config.yaml
num_hidden_layers: 12
hidden_size: 192
n_experts: 32
experts_per_token: 1
d_expert: 288
d_shared_expert: 0
hidden_act: "swiglu"
moe_layers: [1, 2, 3, 4, 5, 6, 7, 8, 9, 10, 11]
router_score: "softmax"
normalize_top_k: false
routed_scale: 1.0
balance_loss: 0.00495
balance_bias: false
init_std_router: 0.015
lr_router: 0.00102
vocab_size: 18006
norm: "rmsnorm"
norm_eps: 1e-05
tie_word_embeddings: false
optimizer: "soap_variant"
learning_rate: 0.00535
beta1: 0.95
beta2: 0.98
batch_tokens: 65536
max_seq_len: 256
train_tokens: 663400000
max_steps: 10123
dataset: "wikipedia_en"
Below are experts of layer 9 (counted from 0) of a mixture-of-experts language model. Rows are named router (the router's row for the expert), gate (a neuron's input weights, with its number), up (a neuron's input weights, with its number), down (a neuron's output weights, with its number) and show model dimensions 0-191. Each number is 500 + 40 x the weight over its row's rms, rounded and kept within 0 to 999. Numbers have three digits each.
Before each expert's rows: a language model's description of what the expert responds to; "mostly gets" lists some tokens that are sent to it at least half of the time. This comes from a sample of Wikipedia text that the model never trained on.

# expert 31
Description: Definite article The. The word the or The opening a noun phrase, often sentence-initial after a period, plus His, Its and table pipes.
mostly gets: "The", " The", " \"The", " (the", " \"the", " Occupations:"
router:416517560530525521470525450472458440531537441461477442511563542489471457472529546490547464477399472518518554550528532436551566472478505456505522561492438524504452509493540528479537442587460510510538490429527515482480448501501497505533495473495503530510459566509424499525507509443480471428465508523558516512524470512508467427515458513487507466476541514560530450493593524540490473530494430470491507535445503521569450475484452431490412537395468469464524512572548522481406422558526489470572466459539546572478444524521498553463474467475460506504463550478463460521502540489474539492
gate0:461532458490445472517513474548459472432527542546484470511505486493540423540508438519487484520519512539554531549457496609500561512551437563491503475487408548519521476507556459547554541516522508490487439558435509499466560530506522664519517504508477549510464519502487539481422470481514501468478434449468559494543549427527476533579517506553352502455492474509462473518494511511488481530447444558426513480504476444458559486463460490539518530481548482425435475471462510516503579479557443466463544518507482509458528503472540480541455507479514515499502439538514516517470522509528500478
up0:494490443594464520514532521523481544447454528445458515543477546493419492562508498532460537498452500560530533421472429414571470495523541504578490505561447512475499524509515484547517466465526416484492523466462469489454407487514463497497466521520478468482513552446511491571538520512455557527516499513480446532420450445516487465505524428563515501519563455517514559448592502485526514484526533468554490542463505464474489463491470477417486396543598481521499492564435490499570534544557526475492488492571505555450525398510501517496462572422502509498504501473485471484503513468526467502
down0:523578441469543508521506527570484554529496523500472420513524458554498537458549500489566431485463432478548454564467584509491538509494472482500457483470460510560483451578518480538481549551488620478533484517526442483507567451439501566480536512497461521554448495509523464497435438497504455565462456462483507488537493520459482491533440500411503494506546520535482521535378519560520533452478456494485487421531543497468572487444547511489516585473485484542516501521486561523455522488426524495559513539420500480518514493544523555505464492564432424509515556455474474486509493454497451509
gate1:424451581544470487464489476523545461509481476588482479436489459477488401488502421428536484458507454481478466456420477498525484485511493469466485581438484464419501491553500414483504545477512502455451494503472533515493477518514577534481487519498466548502509508439531561528541475499531519570552495485599449537514483535488469484458539496502439526490465523497407515494511528540446500533485488505508474465511487532544427496552485600469581543485577450514604520510507427541494532404465452458467465462513501537444510532568495464522499515512430507556458500561513489451527477504536523467
up1:470455518552524471534531483489569478481490517465523518596467581458544439582507517495465450416466499537480465493548506527481453432464497502554495449494529480555536473512546489571565457430476521519490530506493512440521524482577487449482434495521523523580519527481466484575471486517476538426458461532439540551476504487528509508471436510447509512484515455538443516498492520491386440501497506495565559529559463576514511439484503525463506468482500519481556544447421487488504473469493441470427503533612461495542450486476490503522541505552528487457537614528479474497567471499534531555
down1:539497513487509468538523552532509548489493481484461484546446571462581457502479515479507528505566469514547454500522447460538531522520495517511479482528484565545522486432494479445494502520477502546489518426502427499452562580570570487468497487536541500465454434478506467500496486487479472419509511456518544545490441538525484523530414489432488527540428495498505592452441527533496509417405378402546526503554463365461565452547506561492521510502466531548527505518506453547534463570506503535462504464553513494514484444463574518499510515476488474454497470514485519506466558479478539488
gate2:446492514494461479484487555473598509474497455594483515479511554523506429499484514538591547483512517600471427561506481490499474485510501453401564401501521464455432525454514524468535446483498540513521525484499530435502575516522476511503478540486571479566524564513500468440504463497449499564495492465527470554478496546477594509555513585530429504452476514500463525506492462546514494560494499515462541468489510488517507455462457485523558525517553499554506494460584473484501500502428465432460524525538516577530450501508462533455463457608459494427527503537555481451494481457562500532
up2:490528560586505484464468438433497481514460499524508518467477496522456535484450430497528564506513470452519558459495525477519450589546560481498566475465528548530480433468471521566478517429421461561516483555522466530521570432472448526514414494436596469468543558516463510521508547537494511409532448469429410469509546512499510565499484457480521561560520422483531484482522514466517505516520528470575481495497551499490524509496527490453531473465480392518494564520394505520496566493556534518545472493469546553469603522475471465496457490488515499535483515492495470487518495488454471465
down2:485568495517482510523415520578461538478472437449525468447493502533513419517484526505453461492473535518562506497506508559516485541463440538530431453461519579491527460512493445482480517520502495483490446512553494561435479551600508448537513466488534517569516538430519504439444522435499501531471537547531476482467553524545521500517462520511511485485562536503499475483505626506491493490544444518543487483523469487459487522480507440509494394495422427448447524514461442536555422496511510428394540504456540515527426503500491519514540546520470472511524453457429524548442508587502461471

# expert 12
Description: The and name starts. The word the after prepositions, as in into the Kansas River, up the Neuse, plus name starts with quotes or hyphens like "B, -B.
mostly gets: " \"B", "-B", " \"C", " Family:", "-b", "|---|---|---|---|---|"
router:602476518444509528542481503481469442541486454470501557483533523484527568465511575579447478525551482516462516542439532490487554430553472439473416508507457528531465521536528527477459578458454603524433502512492517566479520479474484530490489426524557475506528432533568562425533551482507476479483467511523488459576481451470464434477455472494477530461407512468535448507569569507505518498481483507527513500472490458548488594502472454443456506564561457514447527534523544513475458514515499483508494492564535495466478494526490474472475469476583539455456456562475488473487528391515475489
gate0:474530502493487517466399534511501498498495533472469456520427573490570467502490374543443486486500526494502485560475476455450490538502501500535576488511537481503503496530566547546416532517472485500507464536521460475521509459510490513508477476528449507460505492505470525487490521488477498505562491450479521501420410511485546451483490479492564506534508511530520534530573438616560443455592490585483463460483529563476469489506509426462476480555462500476398481450533463548525473428539489470544559593457417514483501516501467550521481474512536506478488599478566438521480448516483511572
up0:502527493506575534485536473519456519506504485500492515520512441496460483526481581475524511547464538572486449467489412504516529448538465465529425529467502489510448495401446483466536465447498500479596505515553516516503513485511508533516513501475536535571467446457462479529517479508480508540475505533453474504555575551501467575492523480502430496475481548507517461497395521387417532469442522459535580538490510489511480507519532576536504507420544524494524449503522528422576574551420486535463420471550510488433505494524585501437554517504488469466537451439449510486465553499536510451
down0:537506597548486515496556464507587492477523473503464500533490648547496457561532426530484432481484517540526506545453472477563546516524492462527495514474493477443567518596468531497448458524497512492526519471487514486531562470476547524475454488484560495479456535553491524522512486459511534497480545460544467452445422480445535494559552476539537513558470545497464488574495479553522504542520567485520416476508468463487453600496491556428516465517491530485551520480492490538531519399540513506491447523473431527492511401468478521555470540484569485559499518519597459470565502507509518502
gate1:465548502436473522525524462527523475450516522491485480496451435467467545464448538512554494513493503502505553420580523525529578482438444537548503491497470471548565489419457457500551431527552565446486458485552495511500492460447492573482464542499503488505438508482434492544509519489526495438539479519520469509547449530522528406497530509611523479453518470439547446452485541479532591546530494501459480478559538540522570507501491481478549536605497556495429510519491472556518510552460504570513539558474447497492539477447434508574502483488519526514593465558508490498589519520531480514
up1:418508484479474505491481529511492418555525530519535457430452510541466549415521536552467439496543502432549535512547416528452576488426536526497419544504499497532564500474538445540491530430514502424503487491481407473434465516469441456539484516452459477565524492432487442497441505515513477475458545505543485517456511524468520527504444469489599481455523439529469524476499534495464500456506521516563529472533496467518522512469484474434442535569518502449445570538542488494570513577443524491514568504494527438435482476450472495570532492475572493565548472562531511490505505547527501513
down1:509522502528520508524518453447506468483522466589470553525476519496517471485488443468524548557422472478552516491515559471447442420480409448477522523447449515489482494542495463498555477469524525525505481524509422501488531543550602509601477531433482542424428482486467488526565496506456499473518495455502526552551509617470575465514550496489510586526487510490544502498536544479515515506434488546471516552529491521524497547469465529513458522486508544536475533466519504505435542514457512482502530442508478469585458552544621579505459467490571502481495491578486444461438549555490467480
gate2:518535476502530513532491482530547557555517488425504466489503481428485519575512558528457490513550519508487556493481523434458515546481537544489491510571553541414561555439531590494447510532572433524447480530501444549608481532408530503475521544497478540513399512596483499540504482458500446454534502487487445519492485549555535548476539458503500553507519501438534562491483508459483496532498523444527536460523517531469532528462563472438575494424522488424525568461478447490559527443493489525479401507454472481537591507559501466492475479531464476467501460488473488486497500483543463482
up2:488570520577563460537472509452518513542448547452518422447478503513438537488515511485478467472486474471555543501471513516514431523542491472490509563490547375434493469500561445525515537440568528511516511516557423464598455507423541515512550450454421548493527506503565514512416486486485513436470458465495546435514500427532477516502519434476443471479496506547545536421591547518460518506525551559518502471477462542431461482462499404488559452470439505545502532503529469503477513482482505446503491532494446463531510529475511484527538470480494508506555505548528444503519509576568488507
down2:451592516523535451485501500505551464488476523570451494535534524441510546499501475476450492528461436515409522458609585471470545425501530488518562518486485551508470516532522463519506530488456491450486440515504504495582493506482526486479471518447535488499412513559484437562539461549505540496508510601550471440506451523388515550525534480559539485456457480489485464513467553449462455518490512493486555459541462566486486510433466513445497529506491484478499430472476467513558489506517499544515417468471557521368522567466516548482545529504500538492445539497477477494520466398523503503

# expert 25
Description: Nationality adjectives, first names. Nationality and language adjectives and common given names, such as Spanish, German, British, John, William, plus zeros in stats tables.
mostly gets: " Spanish", " \"You", " Irish", "British", " Dutch", " German"
router:495524406480494509446509498495512526453549545498506531539496546486440437526528539500534492547510547479513552484505558429535459493529489525535425551538492416531463490548522546501524442506596464497513510446508450431524457573468537505453509512499472481390469419529478491515518529550513544471467471537498513606456499549501436485458534489500513588479588436498479436520465434480502508491463529452509446480440574493563486533494483435470539443503475477478499500497498585515487573530563507511410467511455520539483475508614477501519537477441501535534459524460502506482528533533453545481
gate0:444400446557461481507505556505528468451515456551516420520502507481514520428483551558452545524456408503436488464487569520482594480467477474555479533521502523471503478518481474489456543500494474573506464492493546521494578551447535525496520509487494522470422511532477485476468458478524552495483470467511477466455448460526457483532576548483549490452558545526487467474426504496461471446508517455536525511490440579497518474429540459550576469510517511534543569473465573498485408532426437578587517516485495533464497487468492533523476528528490449436474541443437537530472561525542542527
up0:495494500487517556538510523581492494460564498518492484514480609491503441505559514518462467461492540473504526472494519432534547478513525495519459496546475478453499517483495490429508514515437484603573482576467460555500469528428486473498524519505563504495511486498564576515496482458495531519539473419475526477508510458532445417523513520489463478477466502542493491443470527531451535438452517479518538457480467519525548544500387575542518548498591474475461506409485486478545475436401534578563474534483553454544549514557538473444470531390518477537532465452499541443489455489542501523
down0:519519499488513503484491489436488579525404507417508474544526466485434538509477490417551449491552513517496541549533492509510514499409505498505533529402567540472428564494529443452473483538445519510509459482498412479565462491489510518544493461489527531480502508420533543514452497585484540426485422501498485503519544502485463522513503563560570447465507537539470509456458469547499457602490487499408519471552488512492508474431481520506531489436490515554467567510528492484449595479500503479480494472524550457437487613467478500508492541444457452535460574513519536495521456515546540528
gate1:421484485440480461475475469481423570568487494448547534544440488462552557517495505543503483451501487507506506412516468486494492463397560453450524510483475471406503518489535547492493534460469579500507543431480533449506378508488517548517500493531473490449546558550570511533526518496467506549590482518425545491473480479473494506496564568468498485481499484437456442477631496521561514493481533447532468529449481499542533447589535467518489496516514555455475550496464481473537506506507451538466535560477513431530531485425493554503502556476486500561449553531485472522533481485482532530
up1:496472489462494529501488483460508467527510517605482539483543527588555542514487446539516512530504493550502529503508524512524424491498519434490431443581556502556465588503498458505537501558548537411505508486538555481520522473525556463534533484555510471529489449528478533475476446476439478456467508422493511510543535570572502538538471465463487459489481532568451549535516468531497567482566465510517513559546439485519468559471526480466479514453415524522499420432545533503530562544493552482470507519435492554491439445509554444510529500528509582568514486509472472541555581459444459424
down1:523528455501476517489531459491520529482498571516500488449469542576490509485500490421561568502445536464436530493504458469501453503529528511523547493484421459498505531422452447557440541488523477554461529527467446499489478568530481494467492481468532547500517381418570516506497616479479490521485464458472535496544520449485487458499443541473494456399556558424533515535482520490512469506529470457458454455446454514501487448516457490453422518532513585383491479530476533550531521483543449525498534510487504489545471525466506545435563513496422497529497525406513533492503474478508569449
gate2:523530530448469553528402405452464550542528535479432490505478542534478523547484510474465555515507506550491469450450492478547523514573503509483431515516557491550492486512536437411579549533536476495527400556475514519519536553516496478461552529502465547597467479477524490534537446498508514454560510525463477580487443431554484542452479493545480514509499467533447531533480464522471522490519478471562487529619443486487470457405429458524512474494437577468438495459484458484446490453455497439494510488545511495502414477489537509465505498461488511486490503457502522493449493487566480586
up2:514477438508527500437463550517520484499447418588522497539568444482521498384555482468475473440519556471526496537572504486507499456457498565506508437454549497459474535504526531532526505435479488501522535456492492514460499503518492369490562508440588506468489492507494492457518557532546489542528507472628509517559532450436488482588504420411531488496465459511525484558518474499512501494453487523455485460426492534518479574488523512465521477515519446539553550518456521499436529544496527496523448527445467474526523491492471437532548531558420553484541483550536445492516536553514516463
down2:454497458500508492533544530486553476457486459454596596426450538497539507446412536486517521509470503515506468549468552516553504440540481513506531509479424489580492532480490521464492505529457529554517555554534500590488486509491509446498461528495421538462455505535583488411480577469439479583516535493481523560578374487504481485545478499488607500496433493459468462533535487492508528529537466522495524469484430490547516519565513495470508525525443543466520500503439511456532498473541498560418445597538467535542476507509509507459509501511572542516538509446501492529517482471481516447